python train.py --num_hidden_layers=13 --experts_per_token=2 --moe_layers=[1, 2, 3, 4, 5, 6, 7, 8, 9, 10, 11, 12] --router_score="softmax" --routed_scale=1.0 --balance_bias=false --init_std_router=0.0206 --num_attention_heads=6 --vocab_size=2048 --norm_place="pre" --init_std_qkv=0.0361 --init_std_down=0.00706 --weight_decay=0.13 --max_grad_norm=2.0 --doc_mask=true
Below are experts of layer 2 (counted from 0) of a mixture-of-experts language model. Rows are named router (the router's row for the expert), up (a neuron's input weights, with its number), down (a neuron's output weights, with its number) and show model dimensions 0-191. Each number is 128 + 24 x the weight over its row's rms, rounded and kept within 0 to 255. Numbers have three digits each.
After each expert's rows: a language model's description of what the expert responds to. This comes from a sample of Wikipedia text that the model never trained on.

# expert 45
router:147133086138156124114136172128100144118142122142119102169114130146142101135130153164113179170097155118135151118149165133151072119112123136093119115138161123145137131133093163144112161110145137114083136114138146155110107114114150149122133141099145158117114134122113076127091157111137166137144099145175117116151153148124122092135122128109095114105118083079106151150136192115103145112136107135095115100112129145138150139133102092140139119184146087117106142128168131117115121118132110150116108087141118185130127158200158104137132134124081104166085115102098145145096147110105142083
up6:097156104090129108148132124129144065110097119155151109134160123164103165143112118103147137129140121156138144120063175123150133112155170125066081172139103139146115177100161140116117129175147120099144100141153157166120136136134177125145135082071143162135111120074138129129153121141091110132163114085142131110118121127127139122155104137125105112130155127148142127146077105121123144121119125130127130130144068129130110170100153122107153125144144145109133061120177092130168132133161118144114150138122114129133098102110119127121156148099115137123110125185142161151132122150132145145
down6:144156108085159126154116138167125130149114117146155110116194124128122154139111152140119162146160155133099106098106152156187087106130150106117091097133111138155104146182115141138120191143136129084125108173109153114146107151132116131119151111117124127099125126121126121155100114128115117167136137098087096103094128138097093128109096109152127123132137095113125133124124118160140119119132100186138137121152132122109121135124164125080145130137134093084145114179116137090137107143141137109111161084138153153128103142128147149085182156178079110130118116143162119090153149176092126120
up7:099109172085110116146164068155142132148113079159144158164119117121083123145069097127148141132129121117115122087087164134141135145094106134107102125111105132115122153157143107093130120154163152113149109138119139144133126086124140106157109133122133167145179146143100137089124120189100142123116109084119124132089143120103165095116125120114128116175167128121164158095111151108148128133175139149124182146164113135106138151133126146123157110131101118129104114110108127114128154078144142135134099176155092130100125136099131116124124112138114123116145184162147174096170113137107155121
down7:127108155081112123136138076161126141136109084137114102114100123120112131137136106127143125118146136129133128149142129154149138180118139092113091131131116169116133173150078062099169149098168158118216099145111155122104093113087120118156121128171108112120114133162131147168123168105156132112139131109092149129154117153114127127129134093133203129161108115128137124141097149099132119151159131117142137111116148123098143136149116098166108090104114145149150094140166113144138158141170115158123086082164143099094135141137117158133110101129134119118138158109136149105110121114104107110
It responds to: Capitalized name stems

# expert 25
router:128106112122157131106189142150122154135155134112109116159156136154126105135135154171121146104144110090176157111168135115105113101099112128096093117147105073121126125123116141171128097161131139124110147138146113139125137099079164161131120160123167125169118136145110129128089129112142136114142136132137125127162174186073098121106143133149112093146132103116125129143134135116147170136111146130142121099082118111107092130146122083177094115100099101111155116095163138089133103084123104133104135125136092157137139169175114124169149118141126116163109132126135102155104121165058106120
up1:112144153123151147201159125161103108097130081138106110137142109124129140133125147107120139116105091061127128144158113128123136072120122124110087133142111158145112148134107129109142139102114151166123143113127142134176214120145169155101091125141132151166146138137138130103102128128092129180113081119127131100141142106095121129127129132169125142162139105113158113104126115139135146159108124141151182093130143067148129098161143121154139123115104113117133157152163171126112133124135168133103145137100111160141128163147120099158161140135104168108144155166142114062131112120147122127
down1:147089145105129138153166137129119155103133122088099147124121128157106117140137143155093108089127142149122119098133128116133147114124102105065107090115103109150094161110123174181144141127074119108108155157132109166153127126110129091095158115079115137152093148151102092112085124112153116114121160145151102116128166141159134159091141154125124111135163087092157159138141103135114137131132123171144115160146147131135130153159148144113100147139138093112115134157099164108100153142134130134139140131066123138153121109144134104156111142122164161137174158180110151112093164173114084136
up2:101106129140083168059123106092137142130130149083117123136169075155126145155113118176157104097144162116124136120137181068112142125101136132099127077118101129113111156127099129108144099151104159099149105106159122163112155139089176128127160073081143116173079145167117133138148113106158156135113137146151150162155100157173152103085205131125136103120141130150133118095159117114110131117141119146151100099129161123127099123151114127134125110143117111128117119116126136138135119094109117129129155153153120111121136139126138134156140088156147108125105100144131118130093126128111116155
down2:126147096096145096150105125122137108075111150097165103115155136096116136109054084098145142138130130196130163123147110165115102106131144145143106176123118127113140125113137071139138088115115121116137123107119143111142123141179132097112116074153069140102132153138131129129143108125126119106148151140115121156155148134129125144145133133157119115133154146096136130173135137134146125108111116107167160135150140156147093115161130160121105122106148098144100098135063112139132078133101094150166157102085136170122128161125133163138119110111106145088130112150164110133171156082137110142
It responds to: Indian name fragments

# expert 32
router:131122146157141134137170138149123127088160121121164083140087130137138082151140109116122171115093149100164146053150152140141086143078138154103117140136134124130128135105086133121101132106140100146113139134140103138099111080099156138126133133115152171139154160127107097128094161139138128149138086153165129123101152150135127093156140131118073141147125086089073158121140201119146125125148100125122121105128149113136099133106074102135164112138138080139122139102157145115117102094121127149144111123122112183126138163172153100135118125131117140154103126124143117142116118096087131096
up1:134099080068120130114138124108107129135094111168146126162102094146121126133136137139109151134107099143159147148161123130142092084129147147082126106143155112154146113135121176134159134124121131086099140144119144112128111122175140151115146152089063145169124112160112095159122120107122139130120103114138144193177137162119137149138089105121125061127114129121101130109169144137111165164112123118133110113113115119091132094121116144100088098141111060131132112180152120090138175153144130135111177136128151147163163118137126093144127117116085112154129146130105135130136114154108161131
down1:140070104126112130126114144167103175195124094146138134142151111134135183152080108077105122115144126138139093140047102132168122121125111114140138124131169133136136150145145139129168163174146121121142123144160138104114139149140096138118120123173140130125124118106165119127142142133130077123125115159150113138136085091165145150081124154157161181142151099142152108088149126141134143120115103152111158145102139115093106160119158133150160127149102141137113132111111139135092145174139159100095093126104102101164172122116104114123164125125127141124139129176116130106146125148122172128
up2:153154140133107120127187190123112156136117162146155081121116107126126124144173091143113143129058090105130135148134137144129107154125112112102143079135152124150153146132097126109138165099154140139061139140126152137175154117131115165086167129148139149111123134146136126128128162133147148177128096135105133125135156112132122133105128128113111133122151115090117139125122096140084128101144092139111088086117153161130131114182095145107114135121132130120117108139175154124117131126111101108110132100149110218143133126116126157153041130128091133120114135128134122140098123110131147096
down2:144107197126091152157151178114089144134142170120124172122128145090104150136152132114087092146101113115100096151144138133078133110129120134125136106164157169135189121106103148146169146160106116170121096152114138106156111106086139131154130179142138137139120120115105104118129149149149115126111140116107103129112129092167132120127129155105109173155118121103135141116156109116128147106137163132136145159119140051139118112147153141138117159110161137127133113096112105146116119143100109082079123130141115153164130097095107111161123153126073127127141151126141105167089089130113165140
It responds to: Latinate word prefixes

# expert 52
router:129079126135137122124156142132102150126162104095086115168097130112098110115130164141111158107087129118152127097131146147120067118128126131059070096135115140131123141157109147181131130137125134134124128146151119124127124140088173167120122160131147126159087109165132127122075111120110142141145089117163091110141145163121099115106139158103118103109140097107089110153133146131119183109140150147120116084100162117155100118141128115158149118132117101105152152141153151103127118090151091159129151132129106193117151160192154089129148122144112100143132129131106115146097130146085122115
up5:164140147123101182107170135118139150084147168121078119117120122121113106129124140122128143121122152124117182159131119094113123150139128129093112110116145147154113136124137119107130121108121107136072088087115060140131170111161108142082139109145122124117124124053142132129144107136127142150151176122135120147182105138134121134131120206126081120171113106143132151177133129130105142116172102136121110135124150148170136099112128131141126122133146114120111143101096140120142088141089141186125131115116126120125155158128134130139106106091062121097075151106126122159080137138115111129
down5:111125115093150151077153092132081103121144126161121140136129143107113086160157138106137138113106116101118086119103119118141164140159130106128100145137109189117075080112155160134075109160120150123143182099144088114109151186146165106105122111130126138147152162157144122120123140128125062135080157145141137105152093136102106123147123115115102107106147108145139126174127119152150113144144149167121146122136115148146162072160117125121152133116122167175153147081103135131105134114111151140141132138137112097138143144141116148116145142127115147147127108136137148138087108157119077182
up6:147096149164131150127112120138121098122084146111110128133135085094168114114165144100125131095140132118124127118117092117170184172155096161129099065119146129140121118089092134099131136116143133151109087117105135124137116148139091138101117120146120153108126122074139120098110124157110135121126109166137126105156105148162121103116156134115117156120138119122161148194100123088099147166130077108147132165109142136165141103120129134173111114124144121161113146150134112108128150081129146165174105177098146099133139127117159061144131114127120161116139104160127126130151095088087135169
down6:143150143133136131153082101144133105116117122109121154125112147101107127114166136131114103131081131120107157146133124126160154129105102123158116114121135118142142095146145145144119107118128200103180132068048111060099149163156139139119116112111125098105152142116097116110141129102061156129131129131084155126167109148118113105121119114139134123110102120110131148107132111098116110141090114101116130104131114136137116120122136130130122148105138109100144116099113135174148161144144173153141137119120101077144150152111161102120188126146135158146152089123133087189172106122084114160
It responds to: Word-start pieces in geography

# expert 5
router:134092104140131142098151174143130143132142120131130090157144117142137081150118126147125167140123139093180150108191158096119104134096132173100094106168132091136155157093104129151120108112164132127107103115118153138120119082120155172134135135092167142154134140116125099135083149099138155119162102130156139114116140163093138108114135148126105129128120114104110120153127163132153159115146144120141139105091133143103084139104084125154135105148121095144148115111177171083122106095132117157102118094142115176124142141166152079148132156134129137152099113113140132166126106124055144119
up2:146156103123121131112171142146125093084117111184146121099112120150110117168131166112143141176085101131163106145125133079126129115113156120107139116135111124090103150130085134078132113124126155115089164124113151136109139135062145135101199120129087124166124126187118099077118123133105139108124093118117093085159139150124107135099141101165114102111100113124113147138140117151137143089133117118104148158137107118164137138141085112126130092121122123085143135128126168105123107123111125150114168100138101149102148120134146130189131150105101115133095153119139103093076098130145114133
down2:138127183151112132137137132110131120149108151100063146098117166118112067105111126171141157144117148162105119112112121160108146178119131139120123159137168161124079162113156144141126163165091106100149132147137107128135103121109087176155118094158144094113110126136132146133149102141141112162114175120138107144072111142150149121123152131135093121092168163101132110127127163097155082156141127096108130109083120163102099142126108128153155108138130144148127089149149148128162151135166102067145119135107125111107105129152124112096132138171131152149147153111109098112128150149131162125
up3:118114115124121147130150149134094143076109107126100112122145130122134160091095105095131116126117132130151133096117169133155113087132105137070136159150148132152138128088141109157136127098095099117107130141100126147128133120128084171117082097131123125165175136107126111098115128133117104122124097143150118138096135140131148090101157143099084121152164128131152152141126138095145132132160129087181159124143163116091071097163118131131114120153143106141139074123129101140068108125101089131146110114077110177114113181108140116175111077112103151104114119130150136098109109140145135172
down3:102138133116058124121133114118153169113171125155143156086089114106110127129145116110136128112121151107118151130117053108142120092123160155131087133157113092161127089096147100120120116130151160147096151120117087169112140120102121120123177122100104119120140115127109095117164139127085136134158124099119105117148168100116098121077111128152125146152112184145086119110124139125127133152126138121137169113168143137150177178135109131128120106076118130091133153127137125130150140095128120076180126114141134121123139136167090146140095163102161098106110134085118126128105128095123087142
It responds to: Short mid-word fragments

# expert 6
router:145117135106148151086142135089129130134123116134104097153108093133119089148141115171147152138107140114171150112126123114137097128088112178073127096136139122129132160123117164139102154144168134106100107102139123101122127099118122166125148119087152196127116157128115091105107152097117140119142096155167112105159133182126144111127142150104095109154117085116125133145132178141135166109140153120109158111124144133114131114109083111127123096154149096142129125107164146052143104109158108171119090106163122149110128140202156113142075149100104100123143146112125122138123114135108131120
up1:137116132123141141145141128138105139120144120109163083150137139155121125103116154088130103129123142097090119125170132104120115120139136101101107115129118158119133124163077144154096129094093149138119133127115090138143151144124115144120130147152135107156061155112141047143093105125116143108133091116157142131150141080179161088129163147149104137108114121138121099128170133128104116147098128112139135137137113078155097125120158166157157095150122086123128146141150176121140047111125088151146146166093100127195134170132152103157121141119125116121107126148150120105142139146118085137
down1:143119125163149129121140148137136104168103149110097140100102122105124115134110110115165099132127115154189173140095128151083153102126071150065103144136121096137087123181160150127145111127138075166161123145137158123119149154134142119183153112166132139170109136108134138136137151127155108126103129136131126114109117128135132089163128156092163145168180091131121071151141166124087143082124101112135133116139116101143139142117118150109153127150097149141150112113128118143124185082102116122127134177112102120109116108173137149125091120119124101127116099113119149150159088130136156140
up2:174133116093085138189143145110165094137153098125145123134165134112126103106132130172119115115145150116115102145127134131148128105164134119118117133169160104186110130157159114072150150157143129127141092144108106131141108133134105141153137181167142159122113116131117121127119154113144138056164118133089141093089114128158147125132133129129129116126123132110122123125121105105175122112176155106123099123164123141112127125123161174145125189146118120137119079161136113109129056136100150138120112132162124122165180158145141130105100171113168159125122146093155120142100163114111102123
down2:108141130149138131170127083130120137103143115115153124118131148163160117140152119159100134151112090136138065117107131134153162119120111120089148148082084151119184129176119117090141085149168097186165115140112172123146138155102135111140130144136140110167120130112122099125113121136100106128131117115128118145152150132140122116125120153184136178123084131139131125115128139085121115117144123096094180133151130067157127115095154107100140132094160146135064115108122084117089133122107192162108116114132157131096150136134122135116116103102104126148104136111100112132133091102091131155
It responds to: Prepositions after verbs

# expert 53
router:134084117115154142107169159108136133114131105121140083169144104144135062147135131135144157121114117105171172095167153110117094131103133146105120114168135113150142149118097121157094130094149140136125108117132110142130135082125149135128162121104162145172125131155129061134108139123141156101171102141136140131131146165093135119135141155107112127164117123105109113141172165122136146124138114144138138072119129122115080110103104091151140096149120111133118103125200172083155109070162118165136107120136127157123170160160133089136134124125140119162093145103107146146112137127099136102
up3:131154131135178103128110096149117106053167133140096133136111122147147141144127141099104156115102123136146191137126114153133139079117124149105143097096116146121182141105084150136122103136154123170114122091153149150121165176085165087107080145115111162133133128146153099164107128117102096186116108132126144139158123128110040088100093136124134128154107109127143163141103128128136093111151117160116128109144114148130158153114105142140120127096149147121142121120124116120134158133099130141104174138123167141101095145136121100151136126116098099151089122129144128099130137103135115173
down3:102126096115168152123119147152126082144113174115070102130131107136161106156109092117162181127091105106168153133118137139081171138119160142102139149151121094107127143110101144118129114104146101173070124161130106115118152120089149097097107146117139118148139127124143103137152082119153118106133114159151152111138132167115192117128137139102113163143097097133147169135120207126110176118112119095154154132096124124125126144126088173135127114100119127150155144098137155128132095123130134181128118140105120157122133131151098115161144131110085106123127100120151097140102099129143150125
up4:128097148128112111072084077103125135151122121143106119158121137104124103122144096143115107143095145148173132149080071147155127155084152114148140147092105158156131159152148187139139153087146116099101130104104120153121134138117168119100107108142126130126110126140152132141113127146086142129128162150179092158109109114143105151086114117132102104170156138124126092126120120178144130142150139131112102102085134154092146117077106110124175104125109128142104183108142156147105135124100121132147125120089126150124085108133098138091092126155098112144097129131121142134108141109159144072
down4:159086113147142109119106097119096106116112134123157197159108152116122107164122100129148137145123127093164197111102111170124137142093123124151164125129140175141105088115152143154118117111149105066111138082094135133101154151087143080113116127117124155136108119138167102177125106109109120109117112110119133141099149135130158155091120101131119140138108107121107126095172148113136139127132181154122103115096125141114158116088107127120148166085103108160111143140170116104128102133081115115165127126121103147165129160133112145102140127140095157149151118117116138116148144060145118112
It responds to: Possessive apostrophes

# expert 62
router:127132141115172129103152148115125115116135118143140099156113121142127099189162125146124181140105120139164159083149120124137108104082125160116136076136122109141150118080096142151112135151147132120062118085130143127098129082096162166124155149100156150137146158138139102135090136122119136120137125142149152104143140146108133136114133117142083128138096115086102096133136180127168179114152113118118095085092091158119103134104067108110139117119123076144173096118142127096131134095105130118121117109120096169118121108167140093137129126163126112137110139086101121134122129140108151083
up3:094131124137128134117094129124150129175145103122080112124104092181160156137164094119111182113088117111109136110113081091157098135141176134139141098118166137102124142135101129120112156157120168126130123135121168092137125103093094135135131178145096119123125140122108108093138111135112137125153114144124126133098188143098154157139125099159152130127130128153098127135100105165111156127119152105137133139154113087113105099115115146093136098157160098093175160118141160104124113115119101161166170111133140157146121145134136181156157169076142128106120113123093075114104141142141126146
down3:110128093113176116115138148136114113146115162142146062142115112074118091154146114154127107151110133117113113149112096118128154121065098154124117140145139124123136148155099146140137098147074132144118132126114141114092131105160108130082109086175117145123128114179168123119107137085114150157092119107104147125163161134129124118125134108116141111116131176118080116132131126143106114113140147134108135143145151111132176124086113131112094159121124106187100060108133108132114132139173101126107118149112134094120127115110141148195117165097153148103150141088119065138127139110138097121
up4:144127073149159187118115123145137094094101108147113133130114113118125141157142129130086151156123138106111206130171132125139123122124100107182120102099134103122083122120149166145178098117152108132133176143115158128131155137109114124109115141114112144176153160107129118131142106129135100134110121113096121176132183137112124135115099084113155142142160109125128151165116123123096148148148103159177102139148134140113109146163107169121092134130077147164150134056127128140083143149121144121134132142089115119119111124101127121120086106149168136135120129108090101126154086116091132143
down4:106151118121154116148108139143138140117069121139131108126126139136108129122079098144127119141116147115125146128081096091154142101126091084104086137137109138142132114160166156107173130128112135100116143177125110138127155133118139161132103119131104097098136145168128128141100132139107144180121115107147183159136129140103124120093099139114110167161137163131106048131126110117128115118082131187125124139186128153094126146163144153172143149120086083129128130107128096132073114141140128128091122124104116127130125154084144149162116120163176151130125144093147115163161147162148101109
It responds to: Word endings in music credits

# expert 41
router:133113092118141143108159178131135129134121103149127095175101136111122095139145147159116176127117147075154165089151153124119092121091122175124115096184154127135169146095106124164125116121170118142113106128115141141106115091122146158142129135083147131163141176137114088148088139117115154123167099148154116138123168153099139102123132138142086137118129118095104128151137159132146141128138129123128131103099144125112089137133083118168141104127117088138124130106174151088152116092147099130104133117137104193096191141173145095148110139123129146152119105094138137165124108145117151119
up3:143144140144112136131156140085117117107085117148130088135079173134139137127125164138129118159131087112086149142116159120120106148134137133124127100087146136146169122130123115159108125083143075129059097131128109158118126130113122122107123109128127139100164154146113132127096175147136152173115108112135137135205134124094117098130131095110091123144098130146124160108096131140093119123152099133119144109124148163138144129084123095109102132149072120121125138088150122132121154121148076143136076115144158159132101135144098132182087143139115092146061136126149135103124181148125134111
down3:139116134164130106171138119172103126155098164092120149121138094122139110164103145141166104106114141151135125143075114113123177154103160135138156161130154178101169099137134105155157135144159186133147122117132121129124090168119127106090125158147125095106154189148140144123120126138177114160110108127123137147164123116129168120136134142135148142154117164118132160120128130119130079122077069132104101109150139139141151115122133150086085118108071126160133139149069121110120122102116124132102109095148167127125103142118133145110146149126111165148105109140098083125131085151106116121
up4:110110134153099118141169130141125107169122110132134122148141148118117121144171173129095148131113122093131156103111110144143104137108139128117145078131139142144179143133103147163134161138149122173137129131136122163135135121103128120132122129113087126172144156125111136177106108151116133113149079099091104122121197117094123090116146110149113119137127141085102142097127117149082115114147084137080118111159157067136112098119115152116161123138100111102080143124126113128149147118153093168132131119112114136094176119168152133164090122129067137125140175096128135098113177134182125106
down4:104107138145161112130118073135136111167104138113136167108137079116109138134154156139095069137097138119152093118077109153129128145148144111145109103111160149119178158107119089139128105144156121087134082145151117122106155164107094120131123102122131131129156145124171165132122150125107147151132111059084149080140107124117130110107153127127146127132132159142168116129061093075153106156125085144119100121139136115104136156094174137157126117124084123169139109115101102106114132117123097111116117153119173108159139111140123139087106115155157103108092125145138162117143136107128128112
It responds to: Suffix ty and digits

# expert 38
router:126096116136147144110157179122142125139129091156125097170121101135115085145125131160129165134116132096166164117175154120117103125094132165105082087171137104140160152083109130167100101092172128109106100116119155122115115087111154151138146142106168151153130157149121095130085151094145149129165099143165134117100146157096137103110144142148108125150128115110100108155135159132167158132126126125156132094085123132130084138111100108157124099145113104146140122116162169108128094101135102155111131100145108165111163136160152084146126143144106130166105125125128134174120097129087150111
up3:125122124202118117074148096124100114126115142122138088109138139195117104144121105166090160144095107083114125149122151096123094125124104106091176074121121120114100131121102123111139107135116114110102099133154090087110118140080156117112135116156113158130151099131136143125099144171103145130103068151097128118159150119098092061128106111136105110143126154127096147120127114137129105125168142141145137108134169126131137143145117110139134122134106097096148132109115135147138091142113089124147148137125165120140128131125117097163128154150133137101102122138096133081143201164097141107
down3:147113114143127139136146120111147129128173136125086185114132091154126104118134110132133145138187084163148122117135101168113159145120130146135159147106168153060118123108162137090128134122130126170133138156108125092070121097184114069164082132149122127111115107130153172125168144143137086113127119138117140098077146098143160155151124102142121126135143130133138111119132140128127095144129120118111135090105091171112105170134130124137153158120108165144152125137139109156123109086150104085118136196138123121133135134123120161110152130137155102113189159139133135104147107157160112130
up4:135170129130142128126124119111153108128129158123162101186145127113125113121148129166165145150129113122160154101093137085131102109081080163099143117140126140165136129121079152074120133141125141099089137079127109147120154115098147123144166119113171108087085146161128117155079123120132135130142117136145114110116164155152131112102139106148083121132107092067126096140109134091124161085137100101103125100122112134139122134135099086104125118130117107127097122120182108111119065086121102172146094132144133101110122136171102101140095172154135142150116137121133132128100106100142114142
down4:084106135120138083101122114143118099167112099135173129122119174125149137148112130124096123130120141152093128126128127121145106140120145104102127153113152136126109077153128125138143125118199122096140128111142188183131101160107100156125131126149096145156160142100045140145144143110144123116096140097130131107129165105156150121120101143091127161134079117129108134138136100123187110091146113135109136126159097161138140149117175157090097090114108157105119117096106109111161149107145113114150156077144111101145082110119138103137133124127108135117121147092069124165105117128125136147
It responds to: Table pipes, semicolons

# expert 60
router:139118095169115108093145143135152092115110117162146078143134104155150063159140110144142178143113105120209145087156141131122112148118084175123118113168103141144133125111108122129129156140145129098126102108111145142139099119122133141112152125080139144147126127146121108129097152137120180096162122157151133106133148142088148112119123117138083117115109132100087135141139173121148195146139132101142150109128106084138090117112073102138114131126112081140150106164148162089133091118148123147112143088136116155117125126178137100129105164127122118163120107122117140168139121170127139131
up1:091153116102116139175141111136127116089100115140104064116112109159118130155102144126080154153111152098134100117129137088126124092107137125130122099188148109089136151135089133126124137132148150153131179098091087106093100121096156113118169114108105165113132134145119085118094119113123117127118089138142139129154199170148135127098142098109119113170124119116105152149115141142116137096137111151168109118146140108128163109133091115098121121125108144116116098097151135116124101142148138160141087172136086143162135108103139111158107170098103128093123170143130082108105109163151135108
down1:168139106172177102137125117118126148154164137153148153158121163093158145120143129137107142123151108137155108151134175126109119186103133114162144129054153143113148103142126142135101137116167128131123130121154149106101103139110124106103091144135135144090139145141129133112128150132166112158136085161141096114134094138081148154109133081118158181101137127110150151124171105161121158130121139129107127214142105124071104128138154149136098126128108119150132149101113150154054138152147179097121155148146123140124122140132092131108135134174135103143131117150145140109129149129153148135
up2:142115124127152135139141099119115091095153150112112136134136094165138078145101123157102126121089113137088112128121099150102125103127112145090096126078134143179127189131112157137138111173080138143107112153113161125181104135106148155132123115141099104169104098145119109141100108121087145089121107118139092155128096156116096098115119114089172122162144139108094144146135102164126166129184116106109104092146129082147122105111105093144101131138106102126159144136165158113188111137128109174129104107155115134140100150126126115136133145163141122147095147166141134149133140161155109132
down2:145095120117139177106101149128125117142119116105090117159152122173165153145155122130129152148143176128127120114145125152123144148127161121147089161118129147111117151152122135132118161091140179125128165140104085137110122090154101117148162140157146072132107122082142083154148104116106134075134149149134182153145106117112105171115131119118137156141158104144123133155097099104132057147098127128127123162103106155139128099117137107086105124125164103098134123178108107111131128175178105143165133098125149109095138104149106104125129118066127123161113138141124133099155091145110116109
It responds to: Sports text word pieces

# expert 20
router:134086120138130129096159202140141130139135127151129093183115093126134088160127135148135161134112116096174161116153163102112093105100140165113090087179116114144159151109094129164104125150173121114103120119126134146125132091118140160133141139085155143150145159142151091106098134108132155119163119137138134121125154173087119092129146144141103128148132109090106127134137182146135146134153144109146120109110127145127100125129091109167136100146127080145162129117165155089129121091146119142131108103136122181114133129155142092150111149117109152144107111115138139179125091128062122118
up4:095111115179137117126136152118072130130140117112158133150120145135093110137126117119143142134102122120171109124151088142146096156126120149065117093123131153132129181138140147172090155136145125116133124104135157104144094130112153124143124165084139119120105068147157115115122118104122164121155101128142068075121111094110118130106145135114125109097150126116155120100157127155154168104143123114111121105099122090090094125130119079171153152129138096102084147138164130089131102085086088131128157136136094130128115114118154081119126108154136109128106172171119146109148076131106124138
down4:113134132105137145116139161112109140144106130119145084117133144130080122162136098080138142105126125132109065120112116147088110071166164132126129127101102132139175156116157141144135132152085119108124136142131103099140121144156106162131150129096174146142093168157151144150118137123099139119159126130111131121145116159128147163108120118100118124139130113141122068134127126064069110119114106127093108144143092147124116106135128093084150125142146056179150115133122084091115104131138111106123112158137089140103120096129175135115102116134119143146132150200157099152133118132160113101
up5:098140174119117162135181164172114139132137117174111101113104119129120125145134150139181114108130150160149135126096125136113115089078139120171147155123095106127132091127086129139095143199133094134175132147158107140143128101119157152116101119119121146152144204116121180096097125115110133135139147106126129151135128161139168140127184117166113117147143128078119109149159172152115107138123099116111119125152141163121142139116091126109103119126125121131134144089132119114107138128117125116154106108169146150090120104102115114137136108156112193141117141147161128164115135092072115124
down5:120125109125147091111142153127165111157125161165118121152155093098112109074110150119113123101124120111128116174114143098103162124119160139119156109125154121121125114132156091145123116102158133135133115165130121127153109135075138153089147090104139065109120117149093100124155140156119121136121129135089140115110203106134138089079094117129171143147127132142115151154106089109120130157101132171092116136159142128136132129105126139096128113094102140176095072133132107153151122167125076144077141105129115088112141123073089119139145112134138130124089127190117123141124116113114156132
It responds to: Suffix -ship and numbers

# expert 46
router:127112144122140147114148178134162130146116101131142093155118095130159084152139121136130158136102142101151166117157165120129100132114114147108060117193119111131131157119106129169136101134150143124098121103107130117105118103099161140158134162110162148167148132132111071147060124097114150094157099132142151110123149135099133073128115126143097128115145122102127099142141144123161172132143140106133126103116128111123092104130093122149111094154131065134145124109189152106142115099129108134123137107156103177145172118197151096127120137112135131157133130105112141151142115150096140108
up1:095141141115138156111119124146132127118136119158136134130141117133113102139144114104162134115138123132134138084101117115165142116120144135160128156163133148110124161138130145152100126127146162086129143136147131122152094139115093171169136131138129133173138152155134113138132104111130130129143152123129131138081114116129125130130109111199119124148108151115083100103149137131109181126088141099106152136143115091103119069143097115130096070138151064121118121117141092059152076116134084119066131121150116130130159143163159143105119180136113111137153167092087090115160140168154149081
down1:140166117096138137114076124163100109083128112127134093147153137100113140162087104111089140103137131159098118112124166171091121166133137117091156112130107162164109114144151130150098130113161109093124140174112133163103128156148142108087090095100144148092141152144145126119129082127105116114142131107145111158111150140101156111105144138142116141150164146125152095136190118138132134126095104133125148137094080135160169097149098116109129135159131129108111103144188123155118128160130092090109115102154149132137128152102094166139157111079105124164094120124151112139152152155137090139
up2:123120115120100141121120168148160191154152114120141125118098111137072128108142094134145113148136132107131112153100130147129033115113172132092127117165167078151099151133100099118133125125106131119061126098130114106127130141153143096135150125140105124115117107124166139097154112076133143132158113152145159131141113157127157152135133119133106097090144116123149100184141137126144124118103135099123163128149147145169069114107099147161129149147114113149137123156134141150152142127118121127115102145144136210133137163134125135130124138137089159190182123130144110113119097127122130144
down2:161126109127059095147133079068086155142086141100125141108149139156132177143142101103072125099170119120114113127121151115072119148129127113137117094118135147138125129143112152135129133103142114076113087150122131132121123168133119088148096083097116177113118093102162109125128120118108143139154142097111113144149136114093154123154131128141128120121131174139135147143163123117132143119152114126144155094103120147170110136137126116145164145079104114124114120164141084131115115084097103156102153114125149115146123152123150123163133126164154121119098175144138172142071122123123070104
It responds to: Middle syllables ren, ern

# expert 13
router:114129131100146134097139136102112126124156102112128085159114124110111107151145113144114158150089166119163154087118122117134093117123099177071111097140130118176171132141119180149097103138126154123137111088148138103106136116153129157130123126100150156144122148119143116136088137109146125146148100099125109157123128165132123083152176151137097111127116118069144137143139139156126131106131110119125125096092126135123098133147096136166182087139119085110128162077157138073151110071133090145127102083141109161097146178146170105134107113140108087144105134114138118128131142103129116099
up1:149119116126107156125143121124157087143077160133130153119152133148158134163188184155143117101133091136121110152120132109149057100099150105160156091106159129143134155147125143104142139159154128184114147105114160166135132130171095154112166125128116135141106119146163128111134103139140153119135123136106105117125153104127094107136113091087126126116111156131117074121144111164143151139111107072146104097107126109134137133105142132139142118105126125111160154159135167148139142143083126155132151095144163148138147082121110081126095127157082153147089087096119135139137133163140083108
down1:175141107117128120124125103109155120108143112128217160105124138154207163116140186122129105075125136159093123140120149094107127143130140126153128128131159138152098142113139140113093146119122128117119146116156157139141123132170090144100165154103133121145114112119141114149121129168119151118196103129129139127170139097110120081124090150132138103117142135165143115154120088163089120137108110110117135169144127103143140141107141151131111120131077149140106158160096141161129117102151095165110122137116188156112114120100094112100082113112119154124150143110114125110150165153170135121
up2:183130103169116094132145118146082108157129118157114154145153120135163113155122130165135136145125154099115146136151169121164129189163115155106117114134147134079141116112086117122132097082126101107130096082120134124144175112139104114119144102120145182130116130103145106124131155158155133116112115096147127140205117144115092140152102130157126098115106160134150139122089124143118092135105206117120143151120167098112095136143142142130118168163144157162102144127144179116134118127144155170125142133120157115127100147131135137121134102087168146124117070136121120114107165129151130110
down2:086159108126139116137155114080099130107100172106090085116122163111127136153151076120142149141107131127129151145143086112148130156114121166147138136167134120123113122108128142128088097177127136144133131143100136098174111151126130087115148105086101143136126128133110145112125148105109109150129170095100121154150103148122165109161155111169127172102107154098154134130096113111151138140107128177138126173109122132101136088150138134163100155108150113132125145147117130156159088115170127164142106130136132091166133139086141174113109129138162156053136095151140095148112156113136112171
It responds to: Quantifiers and ordinals